Experts of a small language model: 4 picks a token, a variant of Muon for the experts.
Below are experts of layer 4 (counted from 0) of a mixture-of-experts language model. Rows are named up (a neuron's input weights, with its number), down (a neuron's output weights, with its number) and show model dimensions 80-159. Each number is 128 + 32 x the weight over its row's rms, rounded and kept within 0 to 255.
Before each expert's rows: a language model's description of what the expert responds to; "comes after" lists some tokens at least twice as common just before its tokens as in all text. This comes from a sample of Wikipedia text that the model never trained on. Tokens count by the router's weight.

# expert 13
What it handles: Abbreviation pieces, adjectives. Letters inside dotted abbreviations like a.k.a., s.t., e.g. and decimal digits, plus common adjectives and articles such as large, long, a.
comes after: ".", "-", "'", "as ", "and ", "is "
up0 [144 147 139  94 110 152 107 133 175 122 145 164  78 109 109 137 127  84 108 134  92  87 144 143 116  98  99  96 121 136  61  96  78  72  85 128 142 178 138  61  82  94 121  96 145 102 113  90 113  98 130 109 156 134 122 113 129 195  76 175 141 141 148 146  89 140 118 141 122 111 114 144 152  67 108 116 195 128 158 124]
down0 [116 123 110 103 129 161 142 148 173 179 185 150 158 152 149 143 180 141 143 137 101 171 166 143 181  63  96 163 186 144 143 189 163 175 134 104 132 123 194  84 128 111 149 134 118 212 170 118 170 121  92 104 106 175 112 145 152 140 136 156 137  90 160  94 144 153 128 181  77  67 121 116 193 135 155 160  71 114 131  95]
up1 [106 100 142 115 200 126 124 105 134 139 143 138  95 136 136 163 135 159 167 151 148 126 160 129 110 125 126 125 110 168 101 104 152 205 102 102 132 219 142 148 124 196 155 149 131  87 146 153 111 121 124 149 143 112  95 106 192 150 142 158  58  98 120 131 135 127 130  61  96 123 134  32 138 141 110  91 131 163 115 146]
down1 [132 164 165 137  95 126 159 154  82 106 113 130 141  95 140 116 133 137 182 121  80  95  44 188 172 101  85 138 103 156 157 109 104 124 146 130  72 137 116 212 168  85 123 162 129 173 129 153 205 153 148  82 104 143 111 115 131 113 143 141  96  96 180 149 156  79  68 125 191 206 100 162 142 101 152 170 174  99 112 157]

# expert 22
What it handles: Function words mid-phrase. Function words and word endings inside running phrases, such as into, there, up to, ing in evening, est in tallest.
comes after: "the ", "in ", "of ", "a ", "to ", "In "
up0 [113 141  98 168 115 126 160 146 159 146  81 106 122 122 146 118 129 105 149 141 119  76 157 110  84 119 165 115 179  79 139 111 160 146 168 145 116  83 119  84 144 145 163 119 129 141  68 134  82 131 138  66 151 141 153  95 138 126 135 164 146  80 128  92 127 100  94 158 115 106  95 112 209 136 125 128 135 140 132 106]
down0 [126 160 158 184 140 150  29 188 124 133 153 168  60 106 156 121 132 112  86 123 129 138 133  99 113  95 162 141 163  99 110  89 136  94 126  97 166 130 192 100 136 107 136 160  72 145  91 142 132  90 167 135  72  83 147 152  79 139 159  72  88  99 168 183  99 125 129 124  94 145 159  63 136 157  64  57 125  83 128 128]
up1 [126 140 131 167 118 140 104 101 124 112 143 105 135  97 111  87 164 104 150 150 144  89 106 132 144 142 124 130 161  73 115 126 151 163 107 130  88 107  93 148 179 128 162 159  96 133 198 130 155 104 134 159 191 111 151 116 101 123 157 132 119 145 153 194 115 114 144 134  94 138 124  98 134 141  96 117 142  73 110 122]
down1 [130  69 142 109 125 153 135 174  91 151 142 138 114 133 131 121 109 153  81 166  50 120 102 137 172 125 120 137 147 120 132 166 152 111 112 138  94 119 111 143 130 176 134 193 105 172 107 156  79  50 191 136 144 152 124 122  58 115 130 130 164 123 101 135 124  72 105 103 107 143  89 161 113 113 117 140 110 174 172 145]

# expert 39
What it handles: Table cell pipes. Pipe separators between cells in Wikipedia tables of results, sports statistics and election counts, plus semicolons and equals signs in lists.
comes after: "\n", " ", ") ", "0 ", "1 ", "2 "
up0 [ 43 109 103 144 155 158 159 219 155 131 113 152 136 185  82 116 165 107 132 114 175 159 205 115 132  90  59 135 154 126  75 110 179 132 121 122 102 109 189 187 122 152 157 144 106 152 122 149 178 109 114 145 130 157 139 125 148 135 153 128 130 125 158 166 122 124 124 152 106 160 125 105 105 118 133  97 169 113 108 123]
down0 [135 165 145 172  89 103 126 137 103  73 161 159 163 119 100 114 155 201 106 157 101 121 116 186 126 181 136 117 125 153 148 174 152 192 119  93 111  87 128 123 115 114  98 129 109 131 141 148  85 127 152 115 162 171 123 101 124  65  95 111  94 141 151 110 121 225 161 122 152 162 106  93 116  86 127 186 126 119 155 167]
up1 [140 123 132 134 146 130 140 118  83 152 131 159 140 116 143 160 101 140 128 177 167 165 159  55  87 136 150 165 144 171 146  69 124 119 154 105 146 153  96 124 108 133  94 139  99  76 140 116 127  84 160 164 163 158 137  28 142 140 101 118 108 125 116 116 104 171 107 123  26 161 139 116 123 146 133 122 128 137 112 156]
down1 [120  99 181 102  71 172 110 157 133 159 156 101 143  52 165 151 145 157  91  86 202 157 133 112  79  50  68 173 143 152 156 155 138  81 125 161 127 156 173  64 107 122 131 116 157 158 102  99 149 188 107 125 116 125 122  55  91 155 164 124 117 111 149 116 164  60 109  85 172 124 113 127 115 108  99 102 148 106 181  92]

# expert 14
What it handles: Determiners before nouns. Articles, possessives and number words opening a noun phrase, such as the, a, his, their, two, plus adjectives like subsequent.
comes after: "of ", "'", "in ", ". ", "\n\n", "with "
up0 [118 151 142 141  57  97 153 121 148 111 155 133 158 137 215 166  96 109 117 138 141  54 149 187  89 200 124 173  99 156 138 124  98 198 129 209 128 156 109 120  83 118 134 178 146 115 115 119 186 166 149 113 213 135 128 127 130 122 151 122 153  88 104 104 104 121  67 135 159  85  90 160  74 154 151  77 123 105 134 148]
down0 [131 122 140 159 119 178 165 150 170 155 102 152 109  92 120 120 112 169 132 196 105 126 127  78  95 119  69 109 159 155 138  92 184 135  91 181 110  95 149 163 123  98 191  82 130 166 147  97 114  73 136 110  96 177 121 107  63 105 105 106  91 138  92 168 162 154 176 183 133 165 135 114 132 126 132 126 163 146 119 186]
up1 [136 129 151 146 117 113  67 145  57 153  70 106 138 143 129 155 100  99  93 132 102 141 140 170 116  82 127  52 118 156  68 139 132 130  97 158 138 109  90 115 142  86 127 135  95 148 122 144 117 157 141 218 125 117 172 137 212  91 102 102 123 112 119 190 110 127 188 125  75 140 155 141 128 148 225 154 123  79 138 129]
down1 [150 116 128 114 135 116 199  56 132 128 129 136 170 119 131 133 132 181 139 135 138 118  65 112 166 157 148 154 161  91 155 116 131 126 119  99 188 165 132 117 146 147  93 137 129 148  44 142 166 120 110 126 155 105 155  89  76 117 127 122 144 119 111  97 163 165  89 158 143 164  95 173 164 129  56 111  40 206  78 142]

# expert 38
What it handles: Word-opening prefixes. First syllables of everyday words after a or the, such as mat in matters, us in useful, fin, cl, priv, plus However.
comes after: "a ", "the ", "and ", "to ", "of ", "was "
up0 [102 135 125 160 127 122 177 225 116 142 215 112  56 135 106  69 168 140 171 158  93 173 132 126 138 179 143 110 140 141 112  66  75  34 108 104 141 140 140 117 138 106 124 136 117 130 156 148 175 126  85 118 122 131 173 110 105  80 165 133 144 201 143  99  96 108 107 101  95 147 115 106 116  88 178 153 169 135 149 139]
down0 [120  17 164 113 153 136  97  92  63  75 146 189 163 149 102 149  69 128 185 132 161 118 145 150 153 139  92 157 113 161 154 121  90  68 100 118 135  89 141 171  79 158 135 153 150  53 103  98 146 119 167 110 135 119 174 112 137 170 109  59 128 108  56 109 141  69 139  87 154 107  99  86 141 182 113 153  97 139 140 154]
up1 [112 114 151 160 158 154 120 161 157 128  67 121 158 136 145 162 152 160 143 149 186 127 123 131 109 145  63 127  98  78  92 126 162 231 131 140  86 105 178 109 193 122 122 114 128 138 131 134 156 101  96 141 133  95 151 168 131 202 152 138  92 133  90  89 124 151  65 151  99  93 103 119 161  98 121  84 142 116 107 169]
down1 [123 115  69 141 124 144 132 151 134 212 165 183 187  99 135 198 141  85 179 115 166  77 146 170 204 112 132 156 147  94 106 145 130 119  92 150 133 207  94 139 104  71  59 175 122 184 158 117 149 131 124 162 130  69 190 170  61 148 106 138 133  95 126 118 101 146 172 156 212 170 154 121 103 148 138 131 143 120 125  94]

# expert 7
What it handles: List dashes, score separators. Dashes opening infobox list lines such as "- Height:", en dashes in scores like 3–2, and colons or parentheses in data.
comes after: "\n", "| ", "°", "|", "′", "("
up0 [ 73 134  95 141 195 129 134 142 179  97  75 132 127 121 115  97 103 101 128 122 127 167 153 119 169 185  81  67 113 147 160  83 188 179 134 118 127 184 146 142 118 156 153 137 154  88 176 141 151  95 150 148 158  90 197 176 150  66 141 142 142 123 179 180 159 128 167 172 114 140 158 152 141 119 130 189 104 169 133 138]
down0 [133 164 164 140 115 169 107 184  68  92 114 141  88 130 138 183 121 161 103 118 158 135 112 158 146 161  99 180 157 167 124 138 108 152 153 192 115 116 176  81 120 106  84 117 112 147 151 174 151 125 148 152 102 182 127 158 106 167 187 133 167 210 140  94 126 165 125 153 103 125 145 131 158  76 129 106 138 115  82 120]
up1 [137 156 156 174 145 119 137 184 133  92 192  77 131 125 100 100 145 102 160 154 121 146 167 107 165  76 144 129 125 107 111 104 119 158 151 137  98 188  65  30 127 164 112  77 151 127 112 137 116 117 114 174 115 131  68 122 131 179  94  98 135 123  84  78  93  99 138 171  87 123  88 136 191 159 137 153 113 134 124 125]
down1 [137  61 160 137 145 130 167 118 169  59 114 102 157 123 175 131 135 156  57 118 104 144 147 147 142  77 133 147 131 129  81 100 167 148 119 111 127  90 137 144 113 204 167  92 165 114 156 113 100 106 163 148  88 102  98 103  82 122 173 113 130 106 189 145  71  99 159 153 148 144  49 117 160 140 123 154 124 118 129 109]

# expert 30
What it handles: Common-word first pieces. Opening pieces of ordinary lowercase words after an article or conjunction, such as thre in threw, infl, stra, cont, plus name starts.
comes after: "and ", "a ", "the ", "to ", "of ", "s "
up0 [ 94 149 105 255 115 154 134 154 103 157  61 113  53 137 230 115 111 136 122 128 122 116 148 125 116 105  95 141 130 138 119 124 127 129 170  58  77 166 135 124 112 138 155 121 141 154 175 107 184  89 108 120 129 123  95 161 128 149 137 201 165 119 118 107 123 117  70  88 132 118 130 171 108 150 129 100 101 118 164 152]
down0 [141 160 148  85  97  95 183 173 133 101 129  45 110 123 194 111 143  83 183 120  90 185 115 112 108 157 135 202 123 139 153  85  94 111 166 103 112 157 171 109 113 154 172 148 142  98 117 113  96 151 124  98 142 132  89 106 132 169  73 155  96 123 125 198 146  97 152 145  92 104 118  98 110  57 126 139 138 185 152 158]
up1 [161 135 178 129 126 130  97 138 107 120 144 185 129 163  81 125 114  76 242 132 169 226 143 130  66 147 115 131 150 135  96 115 126 131 133 132 124 137  84 115 114 134 100  92 122  95 116  98 118 123 150 135 134  88 158 131 119 120 112 100 118 160 108 125 157 117 198 147 171 136 138  82 173 193 165 129 145 134 120 135]
down1 [156 166 136 151 121 129 106 106 141 154 123 127 127  78 164  83  90 181 152 121  61 138 171 105 127  45 165 142 124 140 147 128 132 169 114 103 157 125 115 147  72 178 130 110 122 159 157 126 150 162 174 163 101 222 146 175 227 123 145 151 147 161 121 127 132 127 156 177 131 140  59  99  68 118 136 134 123  72 140 142]